From a checkpoint of a small mixture-of-experts model trained on Wikipedia.
Experts: 24 experts in each of 13 layers, 32 ReGLU neurons an expert, a shared expert of 64 neurons.
Training: a variant of Adam for the experts, 550M tokens.
Below are experts of layer 6 (counted from 0) of a mixture-of-experts language model. Rows are named router (the router's row for the expert), gate (a neuron's input weights, with its number), up (a neuron's input weights, with its number) and show model dimensions 0-127. Each number is 128 + 24 x the weight over its row's rms, rounded and kept within 0 to 255.
Before each expert's rows: "gets" lists some tokens that make up at least twice as much of what it gets as of all text. This comes from a sample of Wikipedia text that the model never trained on. Tokens count by the router's weight.

# expert 6
gets: " B", " M", " F", " f", " (", " b"
router [168 129 146 164 165  74 162 112  85 125 149 131 126  91 128  93 102 117 143 115  98 140 121 131 113  90 125 164 132 124 137 138 113 117 112 153  99 122 100 145 128 129 130 156 138  88 137 122  91 134 131 162 136 139 100 128 107 123 118 117 121 120 133 146 128 139 123 121 123 129 154 103 170 157 137  97 110 118 106 102 187 177 138  99 144 123 154 158 164 151 171 129 102 114 180 127 105 125  88 105 130  79 117  91 152 160 114 146 155 158 156 149  90 171 101 149 132  90 127 139 151  83 102 130 114 131 115 138]
gate1 [145 116 145 140 146 133 132 167 115 129 142 119 147 150 129 107 129 134 114  97  98  55 136 134 121 133 135 113 165 125 132 109 146 172 148 137 139 158 127 112  85 179 150 137 134 108  74 136 137 119 128 132 101 115 173  97  96 132 175 129 113 127  86 144 129  77 140 167 129  77 142 115 117 127 128 125 110 141 135 110 181 137 170 141 173 132 184 118  93 101  92 132 115 115 143 122 114 113 105 150 117 130 106 110 102 147 119 103 113 110 143 138 137 158 166 114 160 143 150 123 133 171  93  98  90 124 121 103]
up1 [124 140 121 116 134 138 140 124 136 125 119 140 148  89 142 139 129  91 106 125 184 132 116 115 135 153 150 125  94  81 104 116 126 137  97 127 127 170 124 142 143 122 151 131 177 132 169 118 115 152 121 105 135 161 119 105 139 115 102 145 126 156 114 123 129 153 192 117 108 116 109 172 106 119 152 146 117 103 131 114 110 123 143 121 124 136 125 129  75 145 137  78 116 160 210 149 132 129 170 106  97 144 100 137 183 130 150  78 121 156 130 130 142  89 125 134 113 154 136 136 132  93 155 195 130 100 135 153]
gate2 [132 109 134 153 127  69 132 108 107 161 156 102 155 138 112 147  95  99 145 118  87 132 105 162 129  99 132 120 141  91 126 170 121 121  96 169 153 165 154 137 109 155 149 136 127 138 118 134 148 154 103  71 123 172 116 145 149 128 133 119 157 132 158 126 123 136 133 137 120 131 129 143  84 132 142 120 174 130 117 126 139 146 112 139 146 116 174 134 125 179 135 128  94 172 148  86 120 156 112 100  90 104 133 147 162 109 132  76 153 135 119 154 123  92 127 179 121 103 135 151 126 139 100 137 143 115  62 126]
up2 [130 149 133 117 151 153 135 141 116 169 117 166 122  85 160 142  88 128 114 149 102 124 153  91 160 142  99 109 145 135  91 131 139 127 172  85 118  92 121 147 127 117 128 151 169 154  91 132 114 128 147 140 109 127 126  96 123 139  90 117 106 135 114 122 130 101 154 152 112 169 118 135  75 141 121 105 167 115  85 142 129 168 131 166 100 104 112 152  91 115 132 150 112 113  92 128 128 141  99 120  86 148 159 128 137 155 142 144 154 173 138 113 157  92 161 136 131 145 130  80 124 144 175 173 125 165 160 132]
gate3 [130 143  94  84 148  96 109 107 110 103 115 124 131 110 142 139 108  97 117 105 129  90  88 114 150 119 123 160  91 159 184 151 130 121 158 151 110 113 154 162 128 149 123  78 102 110 144 141 120 103  89  99 161 104 103 109 160 135 105 111 128  94 127 165 137 135 154 130 107 128 157 134 105 121  93 118  83 110 141 148 185 159 163 144 115 143 128 111 162 117 146 146 162 151 121 147 103 148 124 119 143 120 111 187 131 156 155 131 138 118 115 177 104 146 120 102 156 134  92 108 125 114 130 104 111 167  90 125]
up3 [101 162 129 144 116 129 149 112 123 138 163 135 110  90 127  98 151 146 144 101  85 115 125 150 108 141 139 149 139 148 121 129 139 101 150 176 158  74 107 145 159 203 100 142 119 107 137 143 149 121 124 153 129 163 122 119 141 156 144 104 141  72 131 131 153 174 115 117 134 140 124 104 124 138 153 157 134 122 154 133 154  97 111 124 121  91  94 133 130 154 156 132 132 112 107 158 101 101  96 160 125 128 118 148 183 120 113 112 145 113 112 126  55 159 107 157 167 136 117 105 165 137 122 160 100 145 115 101]
gate4 [118 149 114 140 152 130 162  93 116  92 172 144 142 122  95  99  92  91 102 122 131 153 142 142 122 159 105 149 156 113 137 118 114 161 130 140 156 144 137  93 113 139 186  81 127  87 139  96 129 144 144 108 163 134 126 107 134 105 132 100 115  88  93 162 125 146 128  85 154 137 144 130 107 117 108 133 182 111 125 108 148 156 183 126 141  87 168 158 113 103 112 159  95 136 160 137 117 132 142 126 126  94  98 179 177 137 112 131 150 100 157 137 114 115  98 127 156 105 110 104 159 121 140 124 134 106 134 117]
up4 [128 140 145 117 119 121 150 108 125 104 146 137 104  97 157 100  99 127 128 151 146 132 130 122 101 172 131 115  90 127 128 117 129 129 128 106 139 164 103 136 152 155 174 138 144 136 123 102 128 161 127 124 151 163 112 102 126  96 176 145 139 155 141 152 163 125 138 118 117  63 127 147 121 140  78 133 144 156 112 124 152 162  82 108 143 130 155 178 171 134 130  96 150 116 153 174  76 127 137 130 104 125 137 152 119 159 131 112 106 139 159 153 138 139  98  83 170 109 140 144 179  98 101 142  74 131 155 126]
gate5 [135  94 115 135 147 137 158  89 115 104 150 123 164 124 149  68  92 149  96  98 109 106 124 127 130 115 101 139 135 134 131 165 119 123 122 138 112 111  87 103 108 159 110 114 108 163 118 148 115 158 125 164 156  54 111 103 122 177 125  92 119 134 130 136 115 147 116 122 139 143 115  77 145 106 156 120 129 106 158 123 129 151 168 102 106 162 115 140  98 127 123 134 160 118 111 116  91  89 124 102 176 163 164 130 129 165 157 114 153 156 140 107  77 156 119 139 133 174 105  99 126 114 138 125 121 157 131 129]
up5 [106 107 107 131 121 149 144 117 128 131 116 120 141 131 128 122 147 106 134 191 132 130 112  98 121 177 130 128  75 132 120 133 104 138 156 102 151 134 156 115 165 134 151 105 137  82 105 124 159  82  87 165 106 142 127 118 137 144 130 156 119 116  93 144 143 127 135 140 117 169 129 144 118 139 129 150 126  80 125 153 168 105 134 134 134 140 101  94 144  98 166  94 149 142 198 106 161  81 114 153 111 163 113 131 145 155 116  98 130 103 166 111 142 182 146 113 145  85 151 149 129  99 148 136 120  88 150 107]
gate6 [114 154 132 136 132  94 103 129 131 164 127 112  97 131 156 122 132 101 120 130 122 153 102 134 144 111 164  91 116 107 131 137 126  84 159 132 152 133 113 162 118 182 117 195 121 122 100 154  84 167 147 122 119 148 124 142 135 132 152 103 137 148 118 112  89 117  97 144 136 143 156  91 142 150  77 119 136 157  98 106 145 157 140 121 140 110 120 112 138 159 142 145 133 110 126 148 129 107 118  92 130 127 135 117 135 126 118 120  43 126 125 178 118 152 146 144 110 130  81 193 121 142 131  91 120 133  67 121]
up6 [ 73 178 126 137 126 135 114 128 119  97 144 159 155  67 125 104 150 134 151 152 142 169 146 150 109 113 159 117 142 134 111  92 111 146 117 110 104 108 123 123 159 135 162 169 136 106 117  81 107 115 122 129 118 145 115 106 137 101 175 116 147 119 130 156  97  94 146 140 119 173 142 152  94 145 106 158  93 137 148 125 111 172 118 146 165 129  92 137 139 120 107 145 120 103 163 138 100 101 129 159 100 110  87 199 124 129 137 107 144 152  93 147 128 138 101 139 127 146 113 142 120  85 114 150 139 143  91 150]
gate7 [144 139 155 118 139 135 159 119 116 128 132 123 109  92 157 104 133 149  98 147 150  99 134 117 115 117 155  99 157 171 169 141 154 159 152 120 110 143 103 133 108 142 119 121 174 106 141 150 131  77  97 110 123 111 132 108 112 133 137 119 184 150 113 129 119  90 161 117 115  85 110 112 133 118 110 133 146 116  90 120 115 138 136 123 118 154 147 132 164  89 121 118 150 140 145 164 139 189 111  84  88 108  77 142 142 196 123 161 128 115 153 171 127 107 132 152 177 141  89 107 142 125 160 135 127 121  90 133]
up7 [114 123 147 144 110  91 166 100 124 140 130 168 116 102 155 100 125 105 156 128 178 149  96 172 132 110 150 153 115 167  82 142 150 149 110  93 144 127 145 160 139 150 154 111 155 147 154 114 170 123 137  89 129 137 111 112 141 110 142 104 165 171 108 113  95 138 163 146 141 115 123 133 131 103 122 155 107 124 146  93 131 130 139 122 108 130 104  92 137  84 112  73 147 145 184 133 162 132 150 123  92 139  71 125 131 179 147 177 122 127 140 135 132 130 114  90 137 144 103 130 109 124 153 151 117 142  96 132]
gate8 [112 145 159 129 122 116 120 127 102 152 121 135 117 142  79 111  89 138 130 145 109 148 124  87 112 161 155 107 108 117 101 120 154 111  91  99 136 130  86  92 149 157 134 135 157 158 130  99  78 134 122 118 145 149 128  95 138 112 123 108 149 163 136 103 143 159 108 128  92 125 122 164 170 146 136 136 135 140 121 161 159  98 139 101 104 112  93 114 141 105 133 125 147 127 157 135 138  89  92 146 148 130 143 169 154 131 114 156 140 132 120  93 111 182  49  94 153 134 100 140 139 153 142 120 121 191 148 153]
up8 [160 128 138 112 124 103 146 111 124 129 137 108 104 127 176 142 149 146 149 129 101 175 127 132  91 139 140 121 140 117 134 145 125 112  89 118 160 123 113  69 117 125 119 142 119 106 192 128  88 137 120 138 155 134 113 112 169 125  92 107 184 133 197  94 134 156 121 104  91 167 116  89 156 119 140 148 117 109 132 100 126 106 124  92 132 109 102 136 138  97 131 111 104 139  87 148 108 100 100 127 157  88 149 136 150 126 130 131 146 137 136  97 129 177  85 119 136 147  96 112 138 136 158 115 107 173 159 146]
gate9 [140 177 134 180 149 139 164 122 113 114 177 128 125 140 100 136 151 140 130 115 150 105 158 140 176 134 134  96 168 107 169 116 148 109 137 131 141 138 166 121 167 153 151 133 142  88 116 146 137 117 136 116 138 155 124 116 117 146  98 159 137 129 144 108 153 125 124 103 122 167 150 186 148 101 115 105 102 123 165  95 123 148 101  89 149 127 156 122 156 124  93 133 129 136 136 140  92 129 103 101 130  90 138 113 166 121  97 142 137 108 105 135 129 125 147 134 115  82 154 151  86 143 165 112 148 124  47 116]
up9 [108 126 113 111 134 122 110 160 142 139 108 126 143 119 158 118 125  75 129 118 141 150 142 119 137 149 152 125  79 110  87 171 152  98 106 140 163 103 120 132 135  32 142 117 172 138 117 131 156 130  90  98  94 140 140 116  96 133 144 111 118 150 113 146  96 113 124 178 138 135 117 122  79 140 117 133 161  82 102 109 132 138 143 154 162 129 117 113 127 162 162 123 146 153 120  65 162 130 136 121 103  99 146 112 140 100 158 166  91 132 112 159 128 132 175 132  99 139 144 133 141 138 129 142 124 103 148 129]
gate10 [123 129 132 113 164 127 121 139 112 146 144 132 135 109  99 140 150 139 138 105 105 109 105 131 137 134  95 166 123 114 160 146 116 142  81 170  99  88  82 137 124 131 108 128 151 128  98 106  87 103 108 102 107 131 147 135 123  92 119 141 103 106 136 154 106 137 128 109  73 153 113  87  49 114 117 150 105 131 191 132 148 165 119 113 138 114 137 126  81 149  94 154 131 135 131 173 126 119 121  59 129 135 145  88 124 131 124 153 146 110 110 106  98 152 126 156 141 136 164  95 128 126 138 171 139 102 142 139]
up10 [146  88  98 111 123 125 125 123 116 136 131 124 135 118 134 141 111 121 179 123 148 154 122 170 140 125 142 150 155 116 154 117 127 157 137 128 139 128 118 122 122 150 148 144 122  98 150 147 131 160 121 109 103 155  84 125 105 149 113 133  71  81 128 177 156 143 143  88 131 100 130 158 128 104 136  66 111 171 101 122 132 192 101 102 103 159 134 100 119 133 117 103 128  98 129 144 138 107 124 116 148 126  90 129 150 127  75 135 112 123  63 143 179 191 100 104 139 113 147  91 118 121 113 126 149 124 109 122]
gate11 [147  99 114 127 125 118 125 116 130 164  85 131 150 109 146 136 150 111 131 164 132 159  85 153 120 127 156 117 101  92 124 130 106 140 134 141  91 154 157 127 109 139 108 154 173 108  57  76 149 116 160 110 111 107 162 127 113  91 154 123 131 102 117 170 160 132 113 122 133 152 155 152 139 126 124 101 113 100 144  96 127 130 143 110 107 161 113  80 123 153 149 139 129 137 119 177 114 110 157 131 167 177  90 163 145 122 136 130  92 132 161 133 128 144 144 143 125  57 102 128 143 147 100 133 122 118 138  91]
up11 [130 120 120  84 122 122 112 139 149 121 104 113 126  94 101 140 113 152 147 144 183 118 128 132 146 141 105 139 125 108  94 157 154 182 126 128 107 130 136 113 129 103  90 118 129 113 118 127  77 155 138 110 128 145 147 140 154 108 161 150 128 154 126 100 144 145 136 209 165 142 115 117 105 121 157 169 155 133 122 109 155 111  99  95 116 156 122 130 102 163 156 105 160  70 168 177 121 126 158 140 116 153 166 175 151 157 137 155 113 121 121 136 104 143 136 175 139 131 104 148 143 157 135 159 102 145 126 111]
gate12 [115 119 140 156 142 108 106 148 139 147 164 125 148  76 113 164 138 141 156 138 133 118 120 141 118 107 131 162 137 133 156 124  98 103 165 122  92 139 161 130 110 137 138 142 115 164 133 139 114 131 110 146  93 159 131 125 155  69 134 131 160  93 144 138 108  94 141  99 112 160 151 124 136  89 133 165 146 128 147 142 180 106 141 129 112 138 180 115 126 110 151 139 115 140 116 191 162 126 154  98 117 100 119 122 134 125 161 146 120 129 140 140 107 163 115  90 179 128 107 152  86  98 115  88 129 154 127 197]
up12 [162 113 126 110 121 133 115 141 133 112 128 137 115 133 117  91 206 123  78 136 122 127 136 162  93 163 102  90 130 154 160 156 140 105 127 114 151 105  94 120 133  53  96 122 120 134 130 103 119 132 163 117 118 162  84 142 124 148 107 100 149 108  81 119 114 146 120 115 120 101  95 109 119 145 114 147 114 143 144 124 115  87 129 130 104 163 160 161 121 150 137 108 158  76 153  89 145 140 139 151  91 171 152 121 124 104 112 140 152  92 134 124 104 104 154  95 137  96 147 137 162 131 132 102 109 138 149 143]
gate13 [183 126  97 145 132 125 123 109 112 111 154 111 116  85 136  85  82 127 113 127  97 148 115 164 126 123  92 172 169 150 105 120 151 133 167 127 111 131 184 113 127 158 146 120  98  93 127 109 157 145  90 146 134 134 102  80 118 150 136 141 134 125 150 109 151 107 119 139 112 146 137 146 136 169 104 147 151 144 142 136 126 115 167 165 138  84 141  93 114 129 118  91 137 102 190  66 160 135 113 120 100 120  93 147 136 151 131  95 119 142 116 134 116 135 123 166 141 120 143 124 134 121 127 179  89 131 116 132]
up13 [ 99 143 137 111 126 151 143 173 127 124 124 148  90 193 156 140 129 134 123  86 109 109 123 111 127 112 147 135  89 124 121 132 111 120  99 122 119 138  97 141 135 122 109 129 153 120 103 134  90 148 148 152 117 109 146 129  99 105 131 106  97 130 177 147 144 127 106 157 170 130 167 171 103 139 140 143 174 123 168 116 108  80  99  99  67 118  93 108 144 154 174 170 137  85  84 152 139 138 132 125 143 120 129  85 131 107 110 163 169 142 125 145 134 137 132 125  99 118 102 142 137 129 152  73 115 123 153 132]
gate14 [144 101 131 144 141 129 135 113 113 134 132 121 156 114 135 131 122  80 149 127 119 124 134 143 125 123  98 120 123  97 138 181 118 103 142  77 131 103 109 154 139 107 121 129  94 129  86  74  98 140 166 103  91 129 110 136 107 161  52 120 151 100 118 117  98 107 126 122 115 123 117 119 124 147 118 119 132 165 109 168 131 155 101 120  55 128 186 127 120 111 111 128 135 125 118 112 140  94 103 132  73 103 134  77 134 131 156 101 124 115 155 118  85 119 138 130  89 131 138 140 138 169 139 132 126 169  83 128]
up14 [107 167 133 109 122 124 122 124 134 100 155 134 157 137 109 150  94 109 108 131 163 142 129 132 153 154 158 108 141 143 132  96 113 101 125 169  78 164 211 123 143 137 118  98 140 114 164 117 138 144 139 131 142 118 119 121 132 146 117 162 113 115 149  91 154 161 151 142 153 121 120 155  89 127 125 159 185 158 147 143 134 102 133 132 139 133  70 104  93  80 108 107 128 139 157 145  89 130 142 133 112  95 138 131 126 139  82 113 133 114  82 148  88 138 123 113 112 104  99 130 115 104 149 136 177 137  95 103]
gate15 [176 134 104 141 144 122 149 131 115 145 133 118 106 104  97  96 147 109 135 142 167 144 135 122 161 113 139 167 122 118 129 140 110  87 117 126  82 106 112 100 146 105 137 146 133 101 111 126 134 113 147 160 139 203 153 120 112 131 126 140 110 128 124 165 140 157 127  94 148 135 192  93 153 140 128 134 126 139 159  89 161  94  99 123 124  63 187 145 159 152 129 103 155 147 161 149 111 147 117 143 120  96 164  96 114 130 130 120 134  89  92 136 128 134 149 129 138  84 150 124 160 100 129 163 138 112 153 137]
up15 [103 138 135 127 124 144 129 137 140  96 117 150 105 147 140 143 115 138 144 155 105 126 109 145 146 123 123  78 115 138 134 151  89 105 142 139 171 123 117 148 163 130 103 121 145 168 148 119 112 141 139 120 156  99  93 126 167 119 108 135 126 155 136 111 128  81 113 156 100 118 114 131 114 132 132 156 157 164 123 125 105 180 151 163 123 161 117 110 115 101  89  93 106 144  97  80 155 140 137 149 125 117 104 166 135 119 158 162 148 176 182 149 116 121  89 130 105 131 105 157  98 176 139  79 131 192 141 156]
gate16 [139 109 123 120 114 114 147 154 110 139 130 104 119 104 161  79 125 137 106  98 128 111 135 103 106 150 129 199 119 135 122 170 149 148 123 140 104 137 113 143  95 105 161 130 140  92 102  86 173 151  96 102 117 119 121  74 130  26 129 164 144 138 131 143 139 116 153 134 122 150 143 139 137  87 132  93 131 104 112 140 114 133 119 116 121 130  94  85 150 127 136 139 191 130 138 101 108 144 171 112 109 106 134 127 109 134 117 107 146 138 137 117 138 139 141 127 123  94 103  98 148 105 143 113 113 105  79 140]
up16 [134 175 129 112 115 104  93 135 130 116 129 125  90 105 110 183 184 152 140 146 137 125 157 141 125 128 117 113 119  99 109 115 100 115 150 141 121 137  95 121 183 124 113  80  93 133  94 164 132 116 110 128 141 131 129 122 137 173 115 118 153 154 134 135 156 105 111 107 145 114 100 125 147 148 156 182 159 191 138 108 111 123 181 132 151  93 109 105 116 127 145 140 162 141 131 164 132 146 121 130 144 159 107 143 118 176 131 110 151 104  92 156 136 116 127 174 152 161 168 112 139 149 117 135 115 145 174 111]
gate17 [133 119 124 111 125 108 126 118 123 150 140 125 130 131 147 122 151 116  66 147  87  78 129 117 133 146 153 122 149 132 166 132 195 143 133 135 141 143 130 119 123 159 141 124 106 112 190 122 178 134 120 108 164 127 137  48 119 113 184 101 139 115 121 104 145 132 102 152 173 144 119 139 117 151 118  84 119 127 119 108 108 173 111 141 110 113 121 132 124 130 118 125 137  75 123 148 130 133 163 155 121 131 158  79  98 139 135 141 144 150  80 120 114 125 137 121 126  99 117 149 114 105  89 136 109 115  65 117]
up17 [121  88 136 171 147 139 116 179 115 126 127 144 122 100 118 142 154 132  94  80  95  92 156 120 141 147 105 135 125 115  75 140 121 104 155 109 156 131 181 106 144 129 118 118 129 154 120 133 143 130 129  89 145 160 131  89 172 163 148 129 128 126 138 107 119 114 120 178 125 149  99 136 133 145 115 125 169 116 106 139 125 117 126 127 108  99 129 135 122 122 168 152 151 113 117 112 135 156 127 136  88 178 160 137 103 144 150 145 157 164 152 128  60  92 110 158  86 129 172 146 138 130  97 123  96 168 149 146]
gate18 [164 128 137 157 139  99 156 106 116 134 156 141 128  97 113 124 129 127 128 136 125 134 152 151 149 103 159 143 185 123 116 130  90 156 148 148  92 158 100 122  79 127 142 133 107  89 158 169 133 137 107 143 157 146 114 113 117 105  87 190 140 147 109 126 121 178 115 127 124 110 135  86 169  98 139  84 119 129 134 121 195 134 143  74  89 142 131 121 118 163 117 145 132 147 164 111 123  96  99 124 151  98 144 119 168 154 146 138 106 158 101 149 119 124 125 117  86 153  93 106 158 146 125 138 121 125 132 135]
up18 [147 109 127 117 125 176 107 121 127 144 142 116  95 155 121 198 132 146  99 109 117 151 132 115 132 159 124 128 133 143 122 115 136 120 141 101 134 157 160 143 149 117  92 140 115 126 147 110 116 129 116 122  93 145 130  88 125 164 125 122 160 133 161 150  98 133  96 145 162 145 127 122 135 158 154 109 163 148  80 121 141  56 179 124 142 117 102 120  67 116 137 138 134 139 112 183 152 152 144 160 114 109 135 151 141 129 145 115 127 116 121 173 111 153 154 143 147 125 145  92  80 140  56 140 134 144 127  97]
gate19 [175 179 127 159 151 129  94 116 131 134 120 124 154 128 104 125 110  91 116 131 139 126 114 116 144 150 144 114 148 108 114 197 148 118 133 110 113 159 118 130 114 132 102 139 107  96 111 133 162  81  99 139 103 134 119 142 142 126  99  97 106  90  61 106 136 165 131 141 136 135 144 113 179 157 122 134 163 122 154  71 135 127 199  88 129 113 164 134 148 135 136 154 179 112 167 110 125 100 118 121 136 113 151 100 107 107 144 141 105 128 155 128  93 126 134 127 117  80 109 131 133 112 141 127 156 119 141 153]
up19 [146 148 142 125 132 103 100 133 111 146  98 117 132 113 124 167 164 116 117 108  97 137 105 119 110 141 130  86  90  94 155 130 155 169 111  97 134 154 128 142 128 124 101 153 130 132 115 157 125 121 103 173  80  92  98 145 143 137 121  99 130  89 153 113 150 142 183 127 112 121 104 102 143  89 138 107 148 154 120 154 137 122  91 139 106 165 110 124  86 118 139 148 152 162 133  95 154 146 153 127 118 137 105  66 113 133 127 132  96 116 137 131 100 144 162 117  96  48 154 133 103 107 146 154 169 131 148 129]
gate20 [167 149 173 127 154 120 169 114 105 142 146 139 131 112 133  64 156 143  93  98  76 144 156 133 125 139 126 122  96 137 130 136 114 113 151 107 122 128 134 108 103 123  99 126 141 131 102 155 117 137 137 143 161 139 120 166 132 117 151 144 191 162  90 156  94 117 138 118 120 151 105 108 132 168 112  93 148 122 104 114 133 168 132  97 150 145 157 142 113 160 116 146 114 158 120 146  64 142  90 136 138 125 130 116 163 169  95 138 134 114 199 126 128 136 133 141 132 183 123 163 145 149 127 106 117 143 129 109]
up20 [163 161 182 137 145 128 144 117 119 152 140 143 145 123 149 122 134 124  81 129  76 127 145 128 137 130 141 111 108 170 145 151 123 137 134 146 119 189 178 106 110 134 114 123 148 105  51 127 145 135 103 144 117 153 121 156 137 119 164 108 131 126  80 151 101 122 159 151 157 105 127 119 149 144 134 101 105  77 124 130 141 157 137 106  99 144 157 133 104 166 125 154 115 161 165 141 121 126  86  83 140 123 120 114 114 142 110 145 130 158 167 110 109 193 113 124 135 143  98 141 123 160 144 140 136 144 154  99]
gate21 [140 168 139 125 150 110 169 116 125 168 133 136 105 134 118 135 129  97 125  80 165 131  89  73 121 115 170 152 134 131 109  84 119 122 115  99 144 100 150 112 148  77 129  95 139 122 184  91 118 142 114 133  93 159 122 123 147 123 119 106 165 116  74 149 146 124 134 135 144  74 146 150 118 129 126 103 110 146 125  95 155 105 122 116 130 122 138 115 136  96 122 127 112 116 154  92 139 118 105 146 142 111 126  93 146 109 134 161 125 132 150 167 142 151 173 120 125  82 138 100 158 131  98 132 163  84 121  74]
up21 [115 116 126 146 139 115 105 136 118 127 158 122 129 105 138 105  79 113 150 121 131 177 132 127 119 145 138 175  97 142 102 140 127 130 160 108 130 101 141 145 165 133  98 117 152 119 131 130 127 144 123 131  63 188 110 100 130 103 114 121 163 113 146 151 127  87 110 123 194 112 166 127 103 101 122 136 115 129 132 139 135 124 153 138 114 129 159 147 113 146  86 114 118 108 120 129 121 121 101 117  76  98  89 150  99  99 121 169 126 132 115 212 168 130 140 111 136 127  99  93 152 106 141 148 148 138  90 164]
gate22 [160  81 134 147 147 132 136 107 123 122 163 102 114 120 145 125 138 149 134 132 172 132 115 124 146 138 132 120 146 149 129 139 139 101 132 105 142  83 142 126  97 124 139 145 126  91  84 138  96 123 153 144 133 168 113 121 128 146 128 150 114 126 146 168 162 169 137 102 137 135 142 137 142 121 131  99 116  82 155 111 160 143 113 124 145 104 140  94 138 134 101  99  87 128 130 150  84 115 145 117 129 115 139 148 198 154 109 103 147 142 164 166  83 156 150 109 123  83 170 165 168  85 173 154 166 144 155 101]
up22 [ 86 166 139 148 126 183 116 141 123 132 148 119 122 121  89 140 129 140  82 114 155 155 135 173 117 133 105 146 106 148  98 160 141 127 149  84 115  99 133 135 188 122 130 119 114 127 147 127 139 125 111  96 122 163 123 151 164 110 103 136 168 145 147 142  99 122  96 163 116 134 128 115 148 115  92 136 148 159 110 118  93 110 170 163 125  99 124 152 165 104 116 155 145 114 124 147 102 118  97 107  65 127 114 121 133 138  93 161 153 108 157 161 124 104  99 113 150 167  70 158 127 113 142 123 144 131 101  99]
gate23 [119 107  82 157 144  90 138 139 119 127 112  98 134 120 114 148 118 125  90 149 136 136 137 114 126 104 117  81 167 173  77 147 130 123 130  86 139 134  93 153 120 150 126 152 130 114 140 105 128  98 130 140 110  83  91 156 161 115 106 127 120 198 158 134 174 140 143 130 112 154 126 122 124 126 136 110 158 116 107 107 120 161 138 159 102 172 143 129 112 138 168 120  99 161 151 123 144 124 147 116 103 122  76 142 167  96 159 126 171 123 144 124  84 120 127 160 180  96 128 137 126 150 151 128 123 165 103 139]
up23 [109  91 126  88 157 147 158 138 121 112 121 149 143 137 180 133 136 109 120  96 101 160 161 146 114 113  85 143 151 113 129 126 157 130 100 148 116 124 144 106 109 121 125  82 137 138 124 148  96 104 188 114 114 167 132 107 148 122 117 143 130 122 111  93 106  79 137  83 130 141 107 139  96 146 134 121 171 156  98 149 112 105 130  83 173 108 143 151  84 127 140 165 128 112 145 112 140 125 135 145  68 120 115 152 146 121 146 119 125 141 133 140 158  99 152 121 139 149 158  86 133 151 104 185 135  78 135 106]
gate24 [143 105 114  84 144 124 126  47 123 128 134 149  61 149 120 111 158 134 124 135 109 122 134 184 141  89 134  98 122 101 143 134 144 138 124 166 131 146 137 118 154 118 132 124 119 124 134 101 103 100 145 105 162 114 112 109 120  96  80 118 144 120 140 128 149 142 142 150 114 141 174 141 133  99 118 131 162 121 156 112 131 193 124 157 138  98 121 124 144  94 141 115 122 110 153  84 136 136 138 157  86  92 111 101 139 101  83 122 117 140 119 142 173 146 129 116  89 105 106 143 108  85 145 161 123  91 101 146]
up24 [141 156 141 144 166 167 118 111 116 146 137 115 132 131  85  94 127 126 122 123  92 136 155 178 141 123 141 147 101  85 148 138 109 122  95 142 105  60 128 121 121 103 121 158  80 141  88 135 105 114 137 138 155 129 136  90 129 122 108 123 136 141 140 125 121 128 110 134 128  99 146 170 136 155  64 103  78 124 114 156 134 129 134 111 118 139 119 148 144 102 119 107 148  86 167 149 178 106 155 115 118 129 148 111 176 132 102 134 130 130 104 146 137 139  85 123 118 134 102 142 167 140 139 147  82  57 137 126]
gate25 [107 119 112 120 158 104  81 155 127 173 106 157 122 106 121 143 106 124 124 142 118  83 122 149 117  68 133 130 135 128 106 142 108 141 120 126 103 140 141 131 139 165 129 144 123 115 125 136 153 160 109 137 121 192 125  86  71 125 110 167 130 126 163 148 127 142 151 135 114 137 174 121 148 144 119  90  89 142  86 104 109 101 130 131 142 122 186  95 112 123  91 106 101 105 102 160 163  83 119 126 126 111 129 121 144 155 113  99 112 164 165 118  99 153 159 177 167 118 127 126 122 122 105 146 112 129 106  99]
up25 [120 133  79 190 138 131 126 162 126 120 130 152 133 160 110 133 114 104 129 120 113  90 155 142 152  86 126 136 119 145 186 108 164 107 147 155 118 177 113  89 185 134 108 129 130 113 124 130 112 144 109  98 141 143 117 103 127 119 115  99 102 138 125  96 105 110 150 135 141 116 112  62 138 105 145  99  97 129 130 120 150 129 162 125 118  93 134 130 122 134 137 116 161 109 147 154 132  76 131  91 121 100 104 134  89 126 179  71 133 162 114 137 106 110 100 103 149  90 146 151 125 118 119 152 126  98  89 137]
gate26 [162 101 146 141 125 119 128 163 131 116 131 139 132  90 128 122 196 125 124 146 148 156 175 140 145 127 156 149  82 110 101 158 163 130 145 125 135 122 116 135  82 120 145 107 129 115 114  82 143 106  91 116 132 150 144 113 129 121 143 123 116 104 132 156 185 120 151  99 103 148 159 120 141 146 120 141 166 110 145 122 182 148 115 128 125 120 177 146 162 139 169  92 121 150  93 160 126  85 124 131 150 141 153 170 140 141 149 143 184 169 107 139 162 150 148 121 172 119 159 104 135 122 152 111 153 140 144 128]
up26 [134 148 116  97 118 148 133 138 137 115 129 134 140 118 136 123 108 143 137 132 110  83  69 119 146 176 139 149 154 133 120 127 127 105 116 127 105 132 188 124 202 151 119  95 142 157 138 165 138 127 161 109 124  88 166 124 101 143 126 158 146 188 120  84  91 109 132 145 136 104 125 161 157 136 109 121  93 120 134 117  74 112 124 133 170 145  77  98 133 108 143 138 128 118 119 117 150 126 105 137 160 125 116 168 137 125 110 107  93 132 109 122 117 104  76 108 106 145 145  72 161 119 129 136 158 148 114 119]
gate27 [115 114 162 116 141 116  98  74  88 115 115 123 105 155 149 113 106  95 139 126 127 126 129 165 110  99 150 126 109 140  92 115 151  86 178 125 113 100  97 158 165 127 131 130 176 141 164 125 122  96 129 107 120 131 138 110  91 134 131 103 137  79 138  95 152 141 145 110 153 126 160 128 126 148  90 119 192 207 101  98 125 155 128 104  84 116 142 150 154 143 129 116 150 124 151  93 133 130 114  96  97 126 104 124 175 125 109 105 116 129 152 117 103 167 143 122 107 113 126 115 141 121 129 145 132  95 154 146]
up27 [128 116 120 116 108 148 100 143 127 122 155 147 148 108 145 129 123 162 154 111 153 115 119  75 148 127 124 110 135 105 146 114 130 164 115 126  85 100 167 164 142 137 163 181 111 160 128 116 157 102 127 157 159 154  87 135 122 124 118 146 153 146 117 150 106 159 125 120 135 102 158 134 106 151 109 126 136 120 144 116  90 133 131 154  99 140 122 117 135 137  97 148 134 102 149 154 146 117 161  90  52  71 109 151  83 128 145 136 123 140 112 189 174  99 122 140 137  73 144 148 136 114 139 131 164 163 134 140]